config.toml
normalize_top_k = true
lr_router = 0.000873
norm_eps = 1e-05
train_tokens = 651400000
Below are experts of layer 4 (counted from 0) of a mixture-of-experts language model. Rows are named router (the router's row for the expert), gate (a neuron's input weights, with its number), up (a neuron's input weights, with its number) and show model dimensions 0-63. Each number is 200 + 30 x the weight over its row's rms, rounded and kept within 0 to 999.
Before each expert's rows: a language model's description of what the expert responds to. This comes from a sample of Wikipedia text that the model never trained on.

# expert 23
What it handles: Single capital letters starting proper names or titles, often after a quote mark, such as B in "Brahma", F in "Flesh", R in Rival.
router,218,171,242,216,175,165,176,252,221,218,181,239,182,145,211,153,203,217,146,178,214,227,190,219,174,252,180,192,223,240,169,243,249,199,247,181,168,182,186,255,182,167,189,179,177,203,187,179,230,248,204,173,249,227,213,179,178,132,212,261,236,177,172,162
gate0,154,204,235,171,206,159,200,264,213,222,146,212,175,173,210,183,218,204,183,228,210,203,216,248,204,229,238,228,160,163,209,155,136,230,218,173,234,199,226,192,206,230,240,156,224,217,186,205,208,177,191,198,170,220,190,252,193,166,189,189,230,204,177,252
up0,260,224,178,227,160,171,235,197,190,203,225,204,227,238,157,214,156,186,203,212,258,176,183,223,189,190,156,235,216,136,170,250,195,179,198,263,164,224,186,155,249,196,129,244,165,160,211,223,203,200,186,212,191,217,229,240,131,217,269,186,153,208,209,179
gate1,216,149,230,238,225,186,217,232,230,216,233,215,225,221,160,222,167,214,120,213,215,177,233,234,221,217,196,230,240,300,157,202,219,236,186,207,216,178,236,153,208,193,216,235,190,183,209,178,225,213,160,241,201,225,271,221,152,230,220,172,264,202,177,223
up1,193,169,213,236,261,167,193,142,153,207,228,183,185,190,175,172,154,250,208,262,221,181,196,209,198,203,165,145,187,210,207,252,203,180,203,237,162,195,254,204,187,223,270,172,193,203,193,209,199,199,215,170,213,268,153,196,241,245,198,241,202,165,253,152
gate2,219,229,231,194,169,232,228,192,223,216,155,225,189,155,189,198,187,214,214,189,234,181,185,257,193,246,224,190,209,206,192,164,232,209,240,243,151,198,207,212,195,200,149,198,238,182,193,171,195,207,219,250,158,176,172,170,237,193,137,255,236,172,196,144
up2,208,217,161,225,172,180,259,198,204,202,141,202,215,213,185,200,173,247,183,180,198,247,180,188,211,182,239,213,207,177,201,196,195,199,238,204,146,235,226,168,225,210,196,252,261,252,193,195,252,194,217,232,184,215,209,154,201,204,203,171,210,254,158,231
gate3,158,228,198,226,145,215,151,239,232,168,183,185,161,222,199,191,169,170,239,186,266,178,204,193,209,221,206,187,223,197,242,194,190,188,196,212,243,215,115,195,197,199,219,171,205,186,199,120,160,181,210,189,194,222,216,190,227,217,227,149,240,218,159,176
up3,213,211,182,213,229,209,187,192,177,220,243,238,118,184,204,245,131,216,259,154,190,152,231,162,159,197,195,225,146,207,229,178,197,243,196,197,169,177,230,190,189,233,171,186,203,225,225,231,214,277,238,161,188,188,194,180,226,207,164,222,220,179,193,167
gate4,203,186,221,222,207,186,186,187,190,253,259,173,225,245,192,196,244,186,178,194,205,173,188,169,177,163,138,198,245,211,184,224,214,183,247,209,184,191,222,227,162,245,158,233,205,241,217,242,223,203,236,188,191,227,220,205,166,196,170,237,202,189,199,219
up4,243,192,205,204,194,161,205,188,197,180,224,258,176,132,169,166,195,187,159,209,152,228,147,182,150,178,238,213,182,183,182,180,204,169,207,247,211,154,245,219,174,156,172,206,190,163,140,201,155,222,164,189,185,238,129,194,218,235,236,196,193,151,200,147
gate5,161,198,211,212,219,206,201,250,150,172,233,184,221,192,197,216,259,164,175,199,215,155,246,252,194,201,244,201,214,186,179,189,142,218,175,203,190,224,226,175,177,206,188,192,219,201,184,192,183,194,227,156,208,215,154,193,170,145,186,221,214,243,169,269
up5,173,254,202,170,206,224,224,160,183,194,164,162,269,207,211,181,185,223,167,177,216,182,164,189,203,175,252,190,242,197,177,225,221,181,255,184,225,220,165,187,239,158,207,213,208,207,199,216,129,222,195,234,246,169,182,226,207,234,205,213,145,230,210,206
gate6,231,262,213,186,213,191,187,146,197,216,195,164,117,210,173,229,234,255,154,181,198,213,180,137,181,164,186,198,171,253,170,250,224,190,190,195,235,182,199,175,217,200,223,203,161,184,137,215,244,175,190,166,249,190,229,185,196,249,194,171,225,253,190,168
up6,250,243,231,182,195,188,230,222,156,253,172,159,210,174,194,189,175,187,202,162,185,233,156,194,198,185,152,192,211,236,193,244,158,199,175,232,123,186,191,199,206,198,159,264,148,229,189,213,231,214,174,204,236,201,223,205,204,238,218,201,150,212,149,171
gate7,225,191,217,181,194,161,210,174,228,243,194,200,208,210,211,224,189,171,180,242,173,230,254,174,218,210,205,182,237,156,175,198,214,237,178,204,143,156,225,213,212,204,207,209,200,188,230,234,216,250,223,174,213,231,181,183,191,210,212,199,169,229,256,203
up7,205,201,194,220,222,200,187,204,215,231,188,171,196,149,244,209,197,149,174,151,212,187,199,227,188,163,197,230,226,195,218,179,212,192,266,261,200,180,213,233,216,238,163,209,220,131,220,231,269,199,125,237,169,191,168,193,140,103,157,227,238,205,182,206
gate8,177,217,206,199,168,200,173,160,218,183,206,247,194,212,225,189,214,271,217,232,180,165,222,195,193,165,196,178,208,197,241,183,193,144,252,197,244,184,231,229,209,231,195,205,212,243,210,215,186,169,205,195,176,214,189,227,207,180,155,191,225,178,195,224
up8,204,169,221,167,210,175,173,215,230,202,192,211,154,270,223,188,288,226,151,210,158,235,242,222,186,182,215,157,231,227,177,292,243,178,235,150,236,247,232,216,230,251,179,224,190,220,235,180,193,193,183,210,174,195,189,197,186,189,201,203,166,231,193,169
gate9,236,196,202,188,207,193,217,225,193,173,168,216,172,180,212,227,203,230,146,225,243,210,165,191,209,219,194,260,169,187,207,180,183,204,205,194,140,203,200,187,176,203,210,199,225,170,170,188,146,239,180,154,210,152,164,199,211,190,180,216,172,196,207,202
up9,164,274,243,204,198,144,212,192,235,192,186,217,212,257,139,191,247,198,183,216,210,264,252,229,242,254,205,214,193,197,182,158,204,177,188,249,188,224,181,227,160,204,203,230,199,192,220,220,218,194,230,213,194,206,174,205,174,210,227,165,213,158,185,199
gate10,160,168,231,248,209,162,235,245,201,157,198,241,186,234,193,236,260,198,237,187,286,156,252,240,225,184,153,203,170,205,231,135,230,134,217,115,201,191,169,133,184,184,168,171,181,185,202,190,183,223,180,289,164,245,197,209,222,259,197,248,260,198,201,185
up10,164,180,171,131,214,174,172,184,183,202,104,192,216,191,183,217,192,171,159,198,237,243,182,156,160,155,215,151,178,258,229,217,227,232,216,220,269,212,241,187,182,182,154,196,218,189,199,171,212,195,178,203,166,183,209,182,212,208,196,227,196,213,193,214
gate11,183,196,216,203,166,205,208,196,242,221,118,225,191,191,232,188,193,209,224,213,187,206,201,165,186,245,182,173,224,232,177,214,211,139,217,194,230,213,234,194,255,209,207,260,191,175,186,177,164,153,192,205,202,177,164,190,255,194,225,231,213,168,210,187
up11,194,177,216,203,163,215,187,160,189,231,227,189,182,227,246,224,198,227,169,230,249,224,216,222,216,227,245,171,250,226,172,218,253,211,204,181,197,271,147,244,229,187,215,187,230,179,214,226,205,168,172,194,252,174,202,178,173,221,208,209,162,215,206,240
gate12,189,182,198,185,183,227,235,211,186,221,215,208,156,214,274,256,186,211,249,242,196,191,216,238,185,136,176,215,207,215,206,181,167,219,178,232,158,201,244,184,243,257,260,137,225,179,231,233,273,213,143,181,252,159,211,191,255,173,194,187,194,209,211,219
up12,231,222,186,206,213,226,166,159,190,226,196,101,208,177,176,198,239,186,179,222,214,175,244,189,238,186,242,198,147,163,190,234,165,179,236,219,173,210,258,190,229,176,106,195,259,232,180,195,234,199,177,210,242,168,276,191,245,202,178,153,198,215,155,243
gate13,195,187,194,151,179,218,208,143,154,196,199,178,214,168,189,167,243,158,208,246,238,238,189,206,157,213,207,189,229,226,192,208,157,225,208,219,194,207,197,221,211,180,231,191,194,174,220,216,237,211,219,223,236,261,140,181,189,190,189,172,184,186,204,186
up13,196,173,206,221,180,209,222,214,208,231,190,215,219,212,199,202,238,188,183,138,175,190,146,165,223,262,204,192,161,157,210,227,134,211,243,193,222,159,133,163,252,235,179,227,223,159,205,226,219,224,250,189,214,184,186,215,220,170,162,197,223,230,198,214
gate14,215,236,231,196,173,193,224,214,138,133,157,180,195,257,237,235,199,190,261,208,195,139,210,228,182,204,161,219,158,262,175,236,195,184,148,213,237,196,197,198,202,225,234,235,167,187,200,200,202,247,204,195,245,207,185,236,201,209,212,206,232,282,158,195
up14,172,177,231,223,195,207,235,168,184,199,230,150,233,197,194,216,188,187,206,249,181,239,189,201,208,187,198,190,177,163,183,182,199,228,142,179,246,224,119,179,177,216,214,220,208,239,204,163,160,176,201,184,163,206,188,216,256,227,188,188,211,227,176,232
gate15,209,164,191,201,229,275,151,142,247,212,210,237,211,202,206,212,234,198,189,204,274,168,133,165,148,193,181,218,156,201,214,213,171,189,205,228,186,172,213,279,214,172,221,188,216,197,195,269,181,209,210,178,219,214,200,236,202,223,210,185,169,210,251,174
up15,219,244,257,188,190,192,224,205,188,185,187,197,141,177,189,237,226,199,246,185,256,190,160,208,193,211,214,177,160,162,165,198,198,222,229,193,234,177,167,278,201,227,164,197,204,194,233,213,218,233,189,194,215,243,196,218,242,225,219,207,204,192,182,231
gate16,251,215,157,206,194,195,188,208,222,214,207,236,250,207,217,209,193,195,205,243,220,206,255,168,191,139,191,230,227,158,177,203,194,216,246,177,216,187,189,165,171,197,193,197,235,215,210,209,232,203,159,237,180,233,163,225,234,199,151,186,223,221,215,116
up16,153,208,224,227,230,247,177,218,176,229,184,154,217,182,184,188,160,195,154,204,189,199,217,223,226,218,233,162,156,233,173,198,219,209,211,157,174,243,191,215,258,158,224,211,214,229,173,215,188,137,141,189,147,153,204,199,181,193,214,207,166,211,203,186
gate17,214,184,201,195,189,229,182,186,212,155,224,200,152,180,165,210,286,205,184,230,208,231,217,154,195,194,130,211,208,192,195,147,227,200,213,164,246,187,172,171,218,262,196,144,178,202,165,168,210,185,191,232,170,225,211,167,182,231,185,255,198,235,218,222
up17,243,212,238,170,196,190,183,211,247,222,211,214,204,165,179,227,247,163,233,230,182,193,182,259,192,155,194,240,233,232,140,215,169,219,223,213,201,170,189,191,169,208,234,196,176,169,216,193,253,193,179,202,179,202,166,168,204,183,188,197,163,167,167,210
gate18,190,234,224,196,163,249,191,193,201,129,173,221,165,184,152,181,243,170,191,186,217,194,163,232,190,218,188,196,213,205,183,140,235,190,182,223,206,233,231,174,228,194,268,198,201,147,171,140,165,185,174,197,213,190,165,256,193,176,187,221,196,171,242,168
up18,175,250,212,278,191,220,235,182,171,176,225,217,172,207,146,208,175,157,202,192,160,217,200,172,191,206,193,172,178,206,230,172,212,249,207,137,187,233,193,197,215,249,184,194,159,220,249,158,150,180,193,295,181,274,174,153,246,155,190,151,172,202,180,232
gate19,169,217,257,197,240,184,188,194,243,156,246,222,217,172,170,248,184,223,212,211,122,245,201,225,231,190,178,219,256,169,178,219,220,231,234,260,189,183,247,197,192,195,171,283,257,224,186,175,222,231,211,208,225,207,186,182,250,235,228,187,202,163,129,217
up19,221,154,224,162,219,160,192,231,214,149,199,157,198,230,206,178,208,170,207,178,216,202,167,165,224,193,175,208,212,206,226,256,247,198,180,210,216,205,223,223,199,235,196,193,213,234,146,217,155,237,204,156,164,209,187,208,249,221,178,218,179,205,243,170
gate20,173,135,200,167,210,278,166,191,206,172,216,134,241,157,175,225,260,272,226,173,166,199,255,222,152,200,191,192,186,215,200,169,198,215,197,224,226,227,181,199,163,147,149,142,216,159,166,228,239,225,138,215,182,174,218,218,243,184,193,172,229,210,211,198
up20,243,214,152,150,185,220,257,180,248,239,220,176,175,208,201,211,221,247,145,186,230,165,186,186,199,166,189,221,202,202,201,198,249,167,194,141,167,191,233,203,237,204,223,184,227,210,214,176,230,189,181,199,207,170,206,183,247,253,223,210,158,185,171,193
gate21,238,214,220,196,179,238,220,241,247,217,186,200,227,232,238,199,241,217,171,179,215,210,192,206,187,158,179,169,219,183,231,225,236,198,236,228,130,215,168,224,256,177,161,217,186,205,226,192,219,222,131,198,209,227,169,212,213,214,185,212,196,226,207,239
up21,173,246,151,224,205,156,164,210,171,203,200,170,197,255,215,204,159,222,221,164,237,248,204,206,250,247,249,190,174,159,156,148,173,206,233,211,185,196,189,216,266,195,210,151,190,209,199,235,198,211,209,205,274,186,202,222,157,121,170,234,162,187,178,186
gate22,203,155,203,223,213,223,191,231,229,203,159,199,243,182,159,248,198,194,217,163,213,150,201,219,238,190,197,205,214,179,218,219,180,201,224,148,188,197,173,210,129,151,193,196,209,221,201,198,213,205,176,183,206,209,205,181,180,166,209,213,246,218,212,184
up22,186,215,196,199,170,208,164,204,206,199,197,194,225,173,223,218,187,166,223,206,205,197,215,222,184,138,192,190,203,187,230,210,217,200,176,209,182,186,194,225,147,181,187,214,124,198,211,166,191,175,219,228,251,246,235,217,205,212,206,141,160,238,214,179
gate23,219,217,166,214,201,184,198,252,216,203,220,226,229,200,201,234,208,176,211,221,226,216,294,229,194,141,181,172,210,180,185,186,259,204,192,131,157,203,201,210,220,230,193,159,159,190,190,177,187,170,161,214,198,211,148,197,228,222,231,232,239,195,200,214
up23,259,191,160,230,148,159,146,212,232,202,183,188,236,231,189,213,208,203,243,226,187,172,163,224,179,155,197,187,159,207,179,268,226,225,152,231,201,273,196,179,200,172,185,272,179,196,199,241,223,172,217,206,208,152,175,199,216,173,199,211,183,230,210,183
gate24,198,212,240,224,183,234,192,249,206,217,197,220,235,205,237,208,172,212,228,236,245,244,167,179,230,262,205,208,164,189,169,223,189,277,232,184,150,205,192,199,218,158,192,220,234,186,137,250,239,177,152,237,230,179,186,206,168,197,174,272,185,185,200,201
up24,223,187,195,280,177,201,219,244,208,146,182,230,170,126,231,237,262,171,214,244,251,165,263,219,206,195,191,166,154,227,195,210,214,185,202,178,231,149,140,213,198,231,165,196,160,222,225,156,186,245,221,251,112,212,197,244,212,197,243,247,236,196,201,191
gate25,175,255,187,156,214,212,202,216,210,186,195,177,243,217,176,184,196,211,216,230,244,206,250,186,265,202,220,216,183,225,201,239,195,229,218,204,187,245,262,197,224,282,141,215,164,225,170,205,208,169,192,205,193,227,193,213,275,214,226,198,241,252,187,202
up25,200,204,216,181,219,157,168,205,205,203,232,239,230,195,172,211,246,227,223,131,192,181,184,190,211,148,162,217,220,165,197,203,196,191,197,229,190,236,226,184,203,155,182,192,189,184,227,184,183,218,223,196,220,239,206,216,199,225,173,178,185,203,195,243
gate26,238,171,159,245,147,248,203,191,160,169,206,244,154,140,219,159,157,141,222,217,229,201,189,203,183,218,237,182,218,218,190,188,187,222,207,231,215,179,163,212,172,179,206,245,236,150,183,229,259,254,200,217,226,159,181,212,156,193,227,224,239,209,180,175
up26,149,226,218,185,201,218,247,193,254,188,209,193,205,190,207,197,263,191,232,225,178,196,167,226,222,258,165,187,193,223,177,224,228,181,199,194,195,198,176,186,176,165,190,146,132,198,192,189,204,153,215,179,186,188,259,177,193,195,236,162,221,233,205,144
gate27,182,242,263,167,163,193,211,198,138,211,207,223,160,146,133,176,177,212,175,191,218,228,247,167,210,225,174,186,137,252,220,175,199,210,237,150,239,179,212,220,174,217,177,206,214,243,242,181,246,177,218,166,186,183,195,182,214,194,202,180,215,224,169,159
up27,184,174,220,247,192,192,196,198,207,167,223,234,200,180,255,209,229,230,174,183,221,210,212,212,193,152,204,224,157,238,214,238,217,198,202,180,222,174,212,216,182,195,160,233,165,173,242,202,183,199,184,239,177,228,247,207,216,154,207,226,223,240,245,187
gate28,224,206,212,163,169,169,176,180,209,183,197,167,221,174,214,165,158,213,255,205,180,188,168,228,211,203,219,239,160,111,179,184,229,219,226,220,198,154,200,213,260,114,222,195,185,192,235,232,189,224,214,238,251,199,160,158,166,238,194,230,176,204,205,140
up28,189,191,153,259,192,210,216,196,228,173,201,154,226,235,277,163,268,199,233,222,228,243,151,200,242,231,157,263,194,173,252,202,172,249,178,213,253,192,193,167,160,210,208,210,224,213,163,180,156,168,182,269,169,164,217,181,228,150,217,237,261,219,208,188
gate29,187,186,228,237,190,214,232,211,209,184,208,208,212,196,234,159,225,196,209,212,227,158,158,236,165,210,214,143,152,180,196,156,282,161,210,190,228,205,168,222,191,215,164,172,182,203,149,176,214,234,142,225,219,167,244,220,223,228,152,219,202,200,258,189
up29,156,214,221,188,168,181,176,203,180,189,176,168,198,185,168,186,151,168,184,132,258,251,197,202,205,221,190,183,174,212,199,105,184,157,168,193,152,180,192,146,189,214,170,152,198,171,218,213,149,204,242,171,166,241,228,217,224,242,166,221,259,241,178,186
gate30,152,214,204,199,209,217,181,153,196,207,226,166,237,219,164,200,163,183,221,241,182,215,215,205,205,158,164,204,174,197,172,232,231,205,196,253,209,223,203,181,248,218,254,213,183,187,270,208,213,226,236,195,245,200,237,151,190,188,233,208,240,179,159,224
up30,217,197,192,239,223,286,230,192,247,163,187,177,224,209,200,226,180,189,185,210,234,193,188,188,230,192,181,224,138,224,195,263,190,218,184,206,187,186,216,188,137,222,198,200,239,177,214,196,221,224,140,167,197,214,163,186,202,195,167,168,233,278,185,157
gate31,225,204,196,236,239,165,175,203,175,200,214,233,222,247,177,204,172,178,187,193,201,143,218,223,225,242,176,221,161,224,189,186,146,198,125,208,180,234,178,116,236,138,235,181,239,206,191,186,257,170,188,201,158,163,234,178,186,188,158,194,182,203,150,175
up31,138,222,151,201,198,205,139,208,193,156,158,183,218,154,168,179,177,137,175,218,243,211,241,160,170,180,187,190,219,204,199,180,193,192,178,203,157,186,181,215,191,182,143,170,154,185,146,189,189,183,161,231,268,202,251,141,177,176,183,164,233,225,207,217
gate32,132,225,216,243,214,215,162,213,221,136,179,188,185,190,236,211,200,216,226,146,218,195,229,177,255,172,157,202,136,168,212,163,175,208,206,159,202,235,194,188,150,241,210,196,209,164,212,186,252,184,246,151,170,178,178,180,201,189,191,227,243,205,245,230
up32,259,215,218,198,176,168,187,181,188,200,263,164,147,184,257,194,208,218,221,220,177,147,184,174,214,211,209,162,164,178,192,263,193,194,176,210,160,170,191,233,239,220,199,140,182,188,273,238,166,154,167,252,212,195,175,201,232,207,183,268,229,162,189,206
gate33,163,240,226,193,166,188,227,169,103,173,205,185,173,157,211,192,252,215,238,200,166,165,162,216,217,222,163,219,207,217,253,137,219,158,166,205,192,175,223,213,225,177,177,249,190,167,213,191,199,221,220,189,244,169,159,231,236,116,182,172,210,207,229,207
up33,217,202,166,182,166,170,267,199,224,212,206,206,156,185,130,238,182,245,211,215,162,230,182,226,203,208,141,198,197,156,160,267,167,189,178,186,168,143,161,185,169,233,247,219,150,186,231,155,236,207,223,189,178,220,200,196,199,189,167,149,172,206,206,247
gate34,185,202,230,150,193,193,189,170,261,194,192,185,197,196,252,235,255,191,155,174,195,172,189,181,195,139,201,228,237,223,190,180,154,182,147,192,169,199,195,192,198,205,186,175,233,239,160,175,191,182,139,190,225,217,195,248,196,224,196,179,177,179,231,206
up34,228,198,263,221,192,215,216,144,229,251,235,208,199,234,149,212,232,156,206,209,217,184,188,177,161,172,212,223,203,139,168,214,222,150,209,182,227,242,205,168,154,232,210,218,198,195,132,232,154,237,151,217,155,255,208,178,166,233,189,196,271,239,260,151
gate35,189,174,200,199,206,224,227,224,216,205,249,209,218,221,189,180,143,164,226,250,193,192,206,175,157,185,149,181,226,169,163,213,197,215,209,206,192,207,143,246,208,205,131,207,186,182,152,160,181,198,309,179,193,173,177,189,164,181,195,210,155,181,190,188
up35,157,218,165,268,192,204,148,234,192,178,176,210,212,215,155,199,194,193,136,202,185,272,198,217,245,206,178,195,198,169,196,208,170,181,189,211,231,191,203,164,271,233,211,180,218,177,224,187,188,265,139,230,174,192,231,197,171,195,195,205,202,137,227,213
gate36,171,231,210,188,127,198,225,241,163,193,248,207,215,195,194,211,156,194,219,170,195,149,183,226,207,183,179,183,211,227,170,209,225,145,211,167,177,199,203,166,227,216,187,213,175,260,208,186,238,232,209,163,169,198,202,238,240,190,205,179,224,228,158,216
up36,164,197,280,222,202,225,205,224,190,155,208,195,195,189,213,212,203,276,186,222,150,175,148,224,192,181,180,223,202,198,187,177,196,166,175,229,264,201,186,227,221,176,250,269,222,189,194,185,162,260,205,253,225,167,189,231,215,216,176,179,222,216,160,134
gate37,178,185,160,198,174,155,185,177,166,200,166,174,200,230,169,164,186,195,228,178,208,193,191,245,187,242,196,208,178,257,223,183,162,238,167,225,194,225,219,236,186,196,206,190,192,216,205,190,149,183,159,156,184,239,166,217,160,191,210,176,234,250,172,177
up37,183,197,247,143,253,191,203,184,266,226,239,149,220,128,222,199,177,181,235,246,169,213,201,209,205,185,149,168,195,186,189,182,202,196,239,218,222,276,205,130,227,224,167,188,250,228,223,241,203,213,183,198,248,233,202,192,265,195,167,244,201,197,217,184
gate38,225,179,193,198,196,136,174,228,264,155,209,173,198,222,208,243,190,200,169,236,206,192,207,215,238,230,168,213,202,170,218,266,177,198,194,220,231,228,216,228,184,212,216,211,205,173,240,149,163,214,227,217,204,236,145,215,194,188,226,273,263,219,232,221
up38,192,200,235,176,301,194,202,218,231,235,199,229,161,174,201,182,237,236,182,199,191,172,218,206,186,211,175,144,218,167,184,177,170,148,186,202,216,180,189,226,270,226,225,207,202,188,182,156,214,240,195,181,215,215,255,178,197,203,166,208,148,206,185,165
gate39,240,223,168,183,190,202,197,213,241,210,196,194,215,134,209,216,215,226,170,266,223,187,183,179,240,178,180,180,259,187,188,195,200,250,201,143,190,192,161,230,197,150,166,168,157,203,248,228,187,166,166,209,214,241,182,233,197,223,202,219,177,168,259,199
up39,196,183,231,222,186,203,233,164,198,195,208,220,197,181,207,165,192,187,166,197,228,202,189,229,207,191,197,211,199,212,230,244,208,171,231,228,152,158,199,237,168,196,261,178,198,169,167,202,243,178,238,202,226,208,220,215,201,167,158,219,231,191,231,198
gate40,217,205,167,215,181,240,146,203,210,195,186,147,224,184,202,181,230,206,192,188,182,240,170,182,227,166,225,225,192,194,190,228,213,234,146,171,201,179,237,226,168,178,165,200,195,271,199,242,196,176,256,183,238,176,236,180,237,141,159,197,224,208,236,184
up40,197,231,233,204,225,220,230,192,190,148,165,201,189,177,180,224,171,222,252,208,252,206,161,149,176,204,202,239,156,215,200,216,260,247,244,182,227,176,254,166,208,158,215,247,206,202,173,134,190,196,187,179,213,250,224,204,242,190,178,204,214,175,195,205
gate41,245,259,259,165,153,198,124,206,225,199,229,211,193,271,186,145,208,241,211,242,180,196,220,209,182,215,206,235,189,164,254,204,189,206,161,203,187,212,212,183,214,145,153,205,231,240,225,243,210,214,188,186,182,232,215,239,206,227,164,151,182,118,212,171
up41,223,184,203,160,122,205,186,215,256,167,168,167,213,193,238,222,163,215,184,158,240,277,188,251,186,190,200,233,196,194,224,233,220,210,168,174,189,185,229,202,213,190,208,224,226,213,196,188,197,206,185,197,215,230,229,202,226,211,201,249,174,203,190,187
gate42,168,218,137,233,164,194,244,253,212,195,204,188,184,204,184,185,219,198,154,229,171,161,237,183,132,218,250,184,202,215,144,221,195,147,149,199,194,177,249,213,142,210,190,189,200,207,163,211,164,232,173,237,167,160,195,166,145,195,212,209,180,241,148,186
up42,187,216,200,221,132,207,149,249,226,149,230,194,217,204,167,192,207,196,220,200,201,212,201,214,141,244,167,166,205,181,155,222,286,249,197,220,191,212,180,209,238,210,180,184,213,179,135,242,184,164,213,219,229,218,216,207,210,230,145,187,223,252,215,185
gate43,183,150,213,228,186,190,219,181,178,188,187,248,203,205,194,253,224,203,245,218,229,223,228,214,233,175,205,221,151,205,182,146,229,227,219,245,199,235,221,225,261,166,202,222,116,175,251,166,240,238,192,181,211,176,190,188,152,225,152,217,190,168,175,202
up43,239,234,186,190,215,214,233,212,208,251,207,244,253,192,201,148,130,201,221,162,148,191,169,207,216,219,206,195,217,185,205,133,214,179,229,200,175,204,187,208,144,191,260,211,219,216,185,130,244,145,185,205,204,216,202,240,167,184,233,254,244,216,214,169
gate44,191,212,155,193,241,187,238,172,222,231,222,216,226,200,251,227,235,206,155,234,242,167,179,222,110,208,227,236,249,225,196,223,228,180,235,187,158,227,214,252,217,173,231,209,170,219,169,246,194,173,181,206,179,184,197,201,223,246,209,175,148,216,190,182
up44,239,202,175,173,216,202,219,169,186,151,218,173,230,176,134,196,167,197,240,159,153,227,227,175,168,220,182,235,134,143,200,168,180,184,175,187,203,180,206,189,204,229,201,216,174,207,254,124,173,229,239,227,205,161,246,175,196,203,209,228,239,199,195,196
gate45,225,254,184,209,220,193,171,191,228,159,167,236,212,159,193,224,106,253,175,260,153,208,191,227,219,189,209,185,188,243,234,174,207,176,259,252,171,196,152,135,185,174,179,239,195,230,190,193,226,196,192,219,216,261,167,212,151,215,156,199,213,157,167,212
up45,220,200,237,172,229,208,215,154,211,169,180,201,234,180,165,183,228,144,199,198,203,165,154,233,224,174,179,200,160,208,151,288,222,178,172,173,162,211,215,204,192,180,232,228,154,188,209,247,253,190,230,193,212,204,200,198,143,267,211,202,187,195,248,197
gate46,155,177,169,191,221,216,208,221,157,156,237,176,231,168,176,187,132,135,237,160,195,190,181,193,204,248,183,175,218,171,207,160,241,190,212,172,238,242,186,211,193,186,168,200,204,222,218,209,248,207,207,187,218,167,220,243,204,245,232,220,200,181,226,223
up46,191,202,214,208,166,222,212,175,197,190,205,151,196,147,182,180,181,217,176,204,199,190,217,209,167,164,217,220,198,205,173,220,209,234,205,184,194,239,199,228,249,180,162,226,143,206,226,247,245,189,230,169,181,142,167,244,205,211,183,248,195,247,228,264
gate47,203,219,188,225,160,216,188,189,212,231,178,186,186,139,209,189,177,194,243,197,238,230,216,169,180,198,191,242,178,134,205,151,213,242,221,218,225,178,216,197,237,204,201,168,194,222,194,238,229,142,166,202,201,140,159,189,258,176,212,195,225,212,175,178
up47,222,190,215,186,223,157,167,208,255,186,202,206,175,240,177,220,241,132,239,180,170,197,216,219,267,179,227,184,288,187,204,211,171,177,226,179,187,226,201,243,207,235,187,149,222,190,215,179,226,232,190,197,194,190,172,199,179,159,244,208,206,210,206,185
gate48,231,228,206,159,176,243,161,213,208,154,142,176,261,177,166,258,229,186,177,249,207,257,251,220,224,184,178,167,184,183,176,192,235,238,176,156,183,156,207,134,149,171,205,202,167,203,200,162,224,217,268,185,192,250,177,191,152,208,233,181,225,109,216,224
up48,183,186,189,148,228,211,241,188,195,232,190,166,223,223,193,226,211,227,218,154,232,181,195,205,186,195,227,175,165,159,215,224,223,169,233,216,211,220,254,181,188,145,221,209,239,203,203,239,247,154,187,201,224,199,210,198,206,178,226,249,175,162,245,216
gate49,233,257,187,191,217,208,163,216,275,209,245,210,221,195,196,227,222,290,242,184,236,207,205,227,170,246,211,184,205,159,227,229,205,230,201,169,210,174,207,205,241,226,172,223,218,186,187,212,196,159,187,203,226,245,256,153,212,195,184,174,191,178,164,196
up49,224,207,252,219,187,149,147,210,180,218,173,201,224,207,250,235,192,141,130,199,201,184,190,247,216,219,256,157,150,211,149,178,215,197,242,243,202,159,197,210,132,204,170,208,209,169,176,163,231,166,157,172,150,196,189,203,204,144,259,216,212,145,191,228
gate50,188,226,226,224,185,214,193,192,228,228,190,206,205,190,153,164,198,240,171,179,159,194,218,225,105,164,207,241,167,218,190,234,172,189,190,197,261,171,149,184,193,225,197,203,263,179,199,192,198,216,254,219,228,236,177,226,216,202,236,223,176,180,167,214
up50,192,185,207,227,204,232,226,198,192,213,226,167,225,271,165,176,230,233,191,183,158,222,245,208,194,219,230,160,198,177,175,207,160,188,238,194,231,192,226,229,195,238,185,270,145,171,116,225,173,266,213,248,236,197,238,248,183,227,193,233,171,186,176,212
gate51,209,237,206,202,217,186,175,263,206,203,210,179,214,182,202,174,198,199,261,205,163,157,195,176,196,215,213,193,159,247,155,193,187,175,243,178,167,176,165,201,223,237,165,221,177,186,217,135,160,189,251,189,189,178,230,267,99,175,210,182,225,199,148,199
up51,202,229,120,202,185,148,196,199,211,259,205,187,186,221,255,235,169,196,212,163,185,211,188,211,137,267,193,161,164,203,208,218,229,208,149,215,224,181,231,232,184,246,194,213,223,128,161,164,200,226,221,164,209,193,204,195,184,167,249,228,165,255,180,121
gate52,215,182,235,235,227,195,178,178,196,229,166,202,198,196,169,197,237,137,228,191,236,194,186,188,198,201,181,245,183,149,230,218,199,144,268,217,205,164,222,156,185,190,225,195,203,182,230,216,182,213,176,196,208,243,201,264,270,247,185,192,204,221,220,162
up52,155,207,224,178,283,206,180,219,180,156,211,237,222,179,213,166,169,221,184,191,194,194,164,179,204,187,182,252,195,217,209,250,173,183,226,188,214,203,135,197,186,198,187,198,223,214,182,288,155,188,210,144,220,176,144,160,209,198,150,167,163,224,157,207
gate53,148,174,225,246,182,167,182,171,199,197,220,202,154,186,214,182,233,205,237,235,186,224,185,163,178,205,229,206,180,238,235,238,181,163,202,177,204,193,246,173,222,233,170,247,168,204,164,204,127,192,207,236,204,208,241,211,164,204,209,230,184,191,218,192
up53,239,207,201,230,178,196,205,231,177,224,190,194,188,166,230,187,163,244,217,216,199,171,189,202,169,201,247,239,231,191,202,193,199,185,188,120,214,222,184,184,201,184,231,183,156,181,192,183,200,197,195,164,217,231,238,254,202,204,180,221,164,217,139,113